Weights of a small mixture-of-experts language model, trained from scratch on English Wikipedia.
Size: 11 layers, width 512, vocabulary 16384, 89.8M parameters.
Experts: 80 experts in each of 10 layers, 48 SwiGLU neurons an expert, a softmax router.
Training: a variant of Muon for the experts, 7086 steps.
Below are experts of layer 5 (counted from 0) of a mixture-of-experts language model. Rows are named router (the router's row for the expert), gate (a neuron's input weights, with its number), up (a neuron's input weights, with its number), down (a neuron's output weights, with its number) and show model dimensions 0-127. Each number is 50 + 10 x the weight over its row's rms, rounded and kept within 0 to 99.
After each expert's rows: a language model's description of what the expert responds to; "comes after" lists some tokens at least twice as common just before its tokens as in all text. This comes from a sample of Wikipedia text that the model never trained on. Tokens count by the router's weight.

# expert 52
router:60 47 45 52 50 72 42 62 38 37 30 46 39 42 46 65 66 50 79 59 56 40 65 55 43 40 46 52 60 36 64 45 38 43 49 49 57 45 71 54 59 43 65 59 55 39 42 56 30 49 47 47 48 43 67 58 49 59 40 57 48 57 45 58 43 72 56 56 37 58 61 39 57 38 71 71 37 50 34 48 39 65 43 56 54 44 55 44 67 62 55 45 57 50 63 55 73 53 69 40 36 56 48 55 36 48 37 41 45 47 52 37 49 45 47 47 55 46 67 63 56 53 43 52 52 38 42 49
gate0:43 60 40 57 48 60 48 54 52 36 49 50 41 34 42 62 64 35 39 27 60 52 48 48 48 64 52 55 52 57 62 60 47 65 44 29 39 55 49 60 60 45 52 53 65 58 63 45 60 45 52 48 54 59 53 45 43 46 60 43 61 49 47 61 73 54 61 23 75 53 53 35 55 44 57 44 57 57 36 44 56 57 52 61 32 48 51 63 53 52 50 53 57 49 50 15 36 51 52 38 53 53 49 49 51 30 61 46 66 54 55 39 51 39 46 51 27 57 43 69 55 37 59 38 56 44 57 51
up0:38 58 52 54 70 53 51 33 57 51 56 48 55 51 62 30 59 56 46 39 51 59 39 54 48 65 54 51 49 53 32 51 51 37 36 58 40 69 34 33 48 60 55 47 47 42 57 46 45 42 56 46 56 56 50 38 40 53 56 48 49 48 38 64 60 42 45 44 63 67 48 46 49 54 44 53 45 68 46 25 47 46 53 46 63 43 50 42 41 55 43 36 53 41 51 47 50 39 48 47 40 55 49 45 43 67 60 40 43 44 48 64 50 53 46 55 44 56 57 46 43 66 29 52 62 64 43 37
down0:40 46 52 68 44 51 56 61 50 55 52 32 59 48 32 41 54 39 50 53 67 41 56 56 55 36 57 51 57 48 41 52 45 36 65 50 32 44 43 50 55 58 34 36 31 36 32 65 62 78 43 47 36 51 47 65 47 26 53 48 55 51 49 47 57 31 56 45 65 47 48 54 45 34 48 61 40 52 55 54 59 68 56 38 37 47 65 51 52 57 70 67 46 57 52 52 46 67 39 54 55 60 65 47 43 54 40 42 44 39 59 37 55 44 50 61 30 54 42 56 55 47 72 56 59 56 51 64
Dashes and connectives. En dashes inside scores and ranges like 6–1, plus slashes and linking words such as as, than, called, named, or.
comes after: "6", "1", "2", "3", "4", "0"

# expert 6
router:50 47 47 43 55 44 47 52 59 62 44 49 46 29 36 44 77 39 41 52 43 61 28 53 39 41 55 65 68 54 41 47 59 58 66 43 50 33 58 36 47 45 53 46 53 60 45 42 63 56 35 46 35 50 45 48 50 65 63 47 57 34 52 48 49 57 52 47 40 56 66 47 48 55 57 55 50 41 38 44 34 69 51 55 45 44 51 67 63 46 55 57 46 60 38 39 57 57 46 56 53 58 47 60 44 34 53 41 46 65 41 38 46 81 54 52 43 27 56 50 50 63 22 60 50 45 58 42
gate0:59 49 65 37 57 47 51 50 50 42 54 41 64 39 52 44 60 53 48 40 40 49 53 49 58 54 56 34 51 55 44 38 43 53 33 51 35 58 60 43 63 69 46 47 51 44 54 59 46 49 48 53 38 50 45 30 61 52 51 71 35 41 40 52 55 57 49 56 48 49 30 44 41 31 45 46 39 42 70 29 44 46 44 54 52 33 42 43 57 72 51 41 57 36 43 49 51 54 37 66 44 59 48 53 61 50 60 52 61 51 48 35 42 39 55 45 37 44 59 56 40 66 37 64 65 52 64 67
up0:19 56 54 36 48 64 54 51 47 41 42 36 46 44 50 52 59 42 50 34 43 49 51 53 32 51 39 49 50 40 42 54 62 51 50 59 51 55 38 62 42 54 42 47 58 68 49 61 60 54 36 59 55 38 43 44 44 44 59 50 43 52 56 40 67 55 47 41 62 49 51 54 51 52 53 57 56 55 56 43 49 55 51 42 48 61 48 54 30 43 50 68 41 58 66 20 50 53 60 47 52 47 55 47 45 50 39 43 57 54 53 50 49 51 55 37 52 62 50 47 44 37 41 30 39 45 59 63
down0:56 64 47 41 54 54 62 53 54 51 50 61 49 61 53 30 46 71 42 54 54 58 54 66 47 53 55 29 47 26 56 68 50 56 45 46 40 51 53 42 65 53 56 56 58 30 36 56 42 65 54 58 41 42 69 51 36 53 52 45 46 44 49 32 43 74 48 46 64 62 70 48 52 39 51 46 47 44 46 46 56 40 60 51 67 50 66 48 64 64 46 39 55 69 49 52 48 58 51 51 45 51 51 67 44 46 38 75 49 59 46 55 72 47 49 70 43 31 64 55 54 58 73 56 52 53 50 42
Month names in dates. Month names in full dates after on or in, the final year digit, and "aged" after birth dates, such as September, 9 January.
comes after: " on", " ", " in", "On", "In", " On"

# expert 4
router:55 49 48 66 50 61 62 59 52 60 59 34 40 41 50 49 32 51 64 63 69 44 31 46 56 50 40 49 61 62 50 51 47 56 37 57 45 23 42 47 37 63 52 70 46 49 60 59 55 44 40 65 66 58 59 58 59 48 53 62 50 43 46 54 49 56 69 54 45 62 73 57 58 41 40 44 46 58 63 44 64 62 56 47 76 57 60 49 51 46 63 46 48 50 51 53 65 42 45 66 48 50 39 54 41 55 43 38 56 59 55 33 55 40 57 33 57 38 52 48 44 65 51 59 49 46 62 79
gate0:52 60 48 53 65 33 54 36 62 61 49 53 61 36 46 60 32 63 41 54 64 54 43 50 43 57 39 43 52 51 47 57 44 73 46 38 40 51 50 34 50 37 45 55 48 46 40 51 37 55 43 50 56 40 44 48 50 33 39 43 35 62 67 44 47 48 55 47 45 63 57 47 66 55 49 57 44 38 34 48 52 42 55 57 57 48 45 36 55 47 32 45 32 47 37 44 52 59 54 63 45 52 57 47 57 54 50 46 29 54 51 34 45 54 69 51 56 46 41 39 64 50 46 48 57 43 44 60
up0:67 59 47 61 56 55 64 49 36 47 43 58 53 63 48 53 51 45 61 60 45 57 64 36 48 31 51 54 51 40 60 51 70 61 50 47 62 58 59 66 57 59 51 44 46 58 63 60 52 39 49 54 49 50 58 60 60 62 57 46 55 51 40 56 55 54 40 73 64 42 46 58 50 48 47 46 52 58 45 35 40 60 47 51 40 62 56 68 50 48 42 44 51 31 40 49 60 56 46 49 73 50 53 50 66 50 58 41 34 51 57 55 59 53 50 40 29 42 52 46 50 52 54 57 50 58 52 47
down0:41 44 63 53 53 53 49 68 53 69 33 50 61 44 43 39 48 61 39 38 49 33 37 49 43 38 53 53 49 43 35 56 55 57 53 35 45 56 53 51 66 45 56 45 46 41 72 34 63 43 61 48 33 45 58 46 66 50 54 40 40 70 42 34 54 47 46 40 63 57 54 51 51 42 53 45 67 56 44 44 36 54 42 39 55 34 43 59 55 44 53 60 33 54 47 63 64 47 53 48 65 65 42 52 50 48 33 54 53 38 36 51 43 60 39 40 37 59 48 56 57 52 39 65 45 50 37 67
Digits in numbers. Single digits and small numbers, especially the final digit of years after 200/201 and scores in tables, such as 2013, 6–1, 10.
comes after: " ", "201", "200", "–", "202", "199"

# expert 53
router:58 51 29 47 38 58 36 41 61 43 39 46 54 52 42 46 52 49 57 44 47 42 65 45 41 43 41 53 48 56 57 27 54 50 50 55 54 47 47 56 70 44 59 49 46 51 32 31 28 26 60 52 41 56 55 65 33 51 53 52 51 29 45 53 40 64 78 48 52 62 59 51 44 43 47 45 39 44 58 71 46 46 31 69 32 51 59 61 59 59 48 50 49 27 30 44 39 50 45 36 53 31 44 60 60 51 63 40 51 72 66 49 70 52 66 64 46 55 43 64 62 54 63 45 40 50 48 45
gate0:63 52 53 47 56 58 44 55 34 50 49 59 38 70 60 50 44 58 59 58 37 65 56 56 50 57 47 57 52 56 53 46 63 58 59 52 49 49 48 71 48 51 53 60 35 53 51 45 51 51 45 33 43 31 51 62 62 37 51 53 62 50 68 47 58 42 57 72 69 66 25 53 34 50 42 50 51 36 60 48 54 21 39 56 42 42 50 64 48 44 50 62 42 54 71 53 50 55 43 61 43 45 51 47 63 51 51 45 56 56 75 49 47 61 40 44 59 70 47 46 46 25 51 38 70 57 36 39
up0:54 51 57 55 34 69 63 47 53 46 36 49 42 56 59 45 49 51 51 23 47 47 45 63 70 57 42 57 45 66 46 49 58 28 73 56 55 51 70 49 36 60 53 65 57 49 44 51 43 50 59 71 42 48 54 65 49 54 69 69 63 55 69 66 47 55 67 53 67 58 43 40 53 44 37 53 56 43 74 52 60 48 46 47 49 34 45 56 50 47 43 46 53 45 65 49 55 57 55 52 42 30 33 29 44 53 50 54 33 43 58 56 53 16 42 58 51 54 44 46 46 57 45 49 60 44 61 53
down0:42 52 58 68 34 63 43 46 40 56 70 66 39 66 43 58 41 60 59 56 47 66 45 44 33 44 39 46 42 33 61 50 34 59 43 45 53 37 50 49 64 50 64 45 41 50 49 48 54 63 53 43 31 51 48 55 55 51 49 66 61 35 49 36 36 39 60 47 55 46 58 41 28 49 52 49 50 44 50 50 52 52 57 58 64 47 49 44 41 47 61 54 49 39 61 45 53 50 38 49 61 45 57 68 54 52 51 61 52 39 51 58 48 62 61 62 61 62 65 77 57 41 44 53 46 56 55 38
Articles and possessives. Determiners and possessive pronouns before a noun phrase, mostly the, also his, their, its, her, this, after of, in, to.
comes after: " of", " in", " to", ".", " for", " on"

# expert 35
router:50 44 38 48 58 38 62 45 60 54 46 68 64 47 38 49 33 53 51 49 55 56 49 54 56 56 63 48 47 49 42 44 53 55 54 57 48 52 55 46 48 68 42 60 60 55 54 45 47 38 57 57 42 50 56 40 49 61 60 43 38 46 60 51 48 66 72 49 52 47 41 55 70 51 51 63 48 54 28 49 62 60 48 49 74 57 56 41 40 58 49 41 62 67 52 36 40 54 54 37 59 49 43 46 50 50 55 51 57 69 56 44 61 56 60 32 47 40 35 41 46 39 43 47 58 40 61 47
gate0:58 38 48 55 43 55 53 35 45 54 51 51 67 45 56 57 27 48 58 43 37 51 33 54 56 63 47 38 48 53 60 56 43 57 46 44 55 58 45 45 35 53 52 62 54 52 65 53 41 57 42 56 43 40 52 50 75 70 44 43 42 37 62 59 38 31 39 68 43 45 59 48 63 46 49 51 57 58 51 34 64 57 39 48 68 57 49 36 44 50 47 58 45 34 54 07 45 44 51 45 28 52 52 92 40 53 45 53 48 46 67 44 65 45 45 35 46 65 52 64 53 44 67 43 65 57 39 34
up0:52 52 43 56 69 42 59 47 38 46 51 50 34 58 54 39 35 59 61 32 46 63 62 36 39 47 74 49 49 72 40 45 40 43 50 63 49 38 42 50 51 56 46 42 48 39 35 63 61 58 47 47 44 60 62 52 48 59 33 53 43 50 72 53 42 53 57 42 73 41 49 51 54 39 42 50 49 50 65 42 45 44 54 55 44 52 38 56 47 49 47 42 46 60 54 53 68 50 37 49 56 38 53 63 59 51 45 47 40 51 65 65 50 61 51 68 49 58 62 53 55 44 50 47 54 49 46 43
down0:34 47 51 45 53 37 28 58 47 43 22 38 43 39 51 53 57 61 48 48 55 48 39 43 40 57 37 69 38 55 53 33 50 54 36 54 45 37 57 42 55 52 47 40 37 72 37 48 48 42 60 41 60 51 72 46 65 55 48 35 58 55 57 51 38 49 62 44 71 33 27 50 61 35 47 55 39 42 48 55 47 66 44 46 41 60 43 62 42 58 58 47 49 60 29 37 63 47 53 44 51 58 50 69 33 41 48 51 30 42 64 64 43 41 47 61 58 56 60 28 56 31 47 64 41 44 45 49
Verb and noun endings. Content verbs and suffix pieces in prose, such as announced, established, stress-ing, facilit-ates, indent-ured, often followed by to or that.
comes after: " to", " was", " and", " a", " he", " not"

# expert 17
router:47 53 64 52 50 55 35 31 55 48 50 54 55 48 50 51 48 56 44 42 45 44 53 43 50 44 61 62 45 63 68 66 59 50 39 44 62 38 36 58 63 42 71 38 49 55 68 35 50 46 47 42 44 53 63 57 61 43 41 59 40 42 39 48 41 39 46 65 38 44 50 53 53 53 55 58 68 55 74 40 40 65 53 52 48 44 57 50 55 61 43 48 46 53 45 42 42 47 56 44 38 47 63 48 44 54 49 52 54 74 47 38 50 45 61 58 48 42 59 44 39 48 45 61 55 62 52 36
gate0:80 49 33 52 46 40 50 41 68 49 44 57 66 47 40 58 38 46 52 46 57 53 52 55 50 44 51 52 46 47 44 66 45 42 24 48 45 60 49 32 44 56 44 62 47 64 48 53 41 53 53 34 54 44 56 36 41 52 65 51 55 46 55 56 44 39 43 57 72 60 50 57 48 51 43 38 54 46 65 43 58 48 50 56 60 47 52 41 49 65 66 40 60 66 47 61 45 31 66 58 42 35 45 55 55 55 49 58 36 56 55 62 44 39 49 49 51 55 53 46 44 45 44 59 51 54 58 50
up0:68 65 57 65 58 50 51 40 41 52 39 49 42 52 49 61 43 61 52 47 50 58 57 53 51 59 48 57 45 51 41 52 38 42 44 50 61 47 57 73 52 43 48 57 42 47 47 43 49 53 57 56 54 47 49 48 47 42 46 40 49 65 43 63 45 42 65 42 41 58 45 46 45 60 51 67 35 45 53 72 56 61 49 44 49 61 51 53 57 28 40 36 51 48 66 50 47 35 45 48 46 56 50 48 33 42 54 51 55 42 43 32 35 69 64 60 48 59 42 50 58 69 69 36 31 49 31 42
down0:57 35 50 58 45 57 55 62 51 40 53 49 39 54 51 51 61 50 63 45 32 43 47 48 54 42 34 65 46 55 45 72 65 48 59 25 49 51 46 50 40 55 58 54 58 44 45 37 41 67 42 50 46 22 51 50 67 53 57 26 62 58 55 55 55 54 33 60 59 44 62 58 67 35 61 51 57 43 48 61 43 46 55 46 61 39 35 53 41 45 70 66 63 62 63 41 58 64 41 58 54 52 56 38 48 47 51 71 47 39 55 59 59 40 59 40 38 53 31 51 39 55 52 36 46 57 62 55
List bullets and pipes. Hyphen bullets and table pipes at the start of a line after a line break in infobox and list entries, plus include and including.
comes after: "\n", ")\n", " |\n", ".\n", ";\n", "==\n"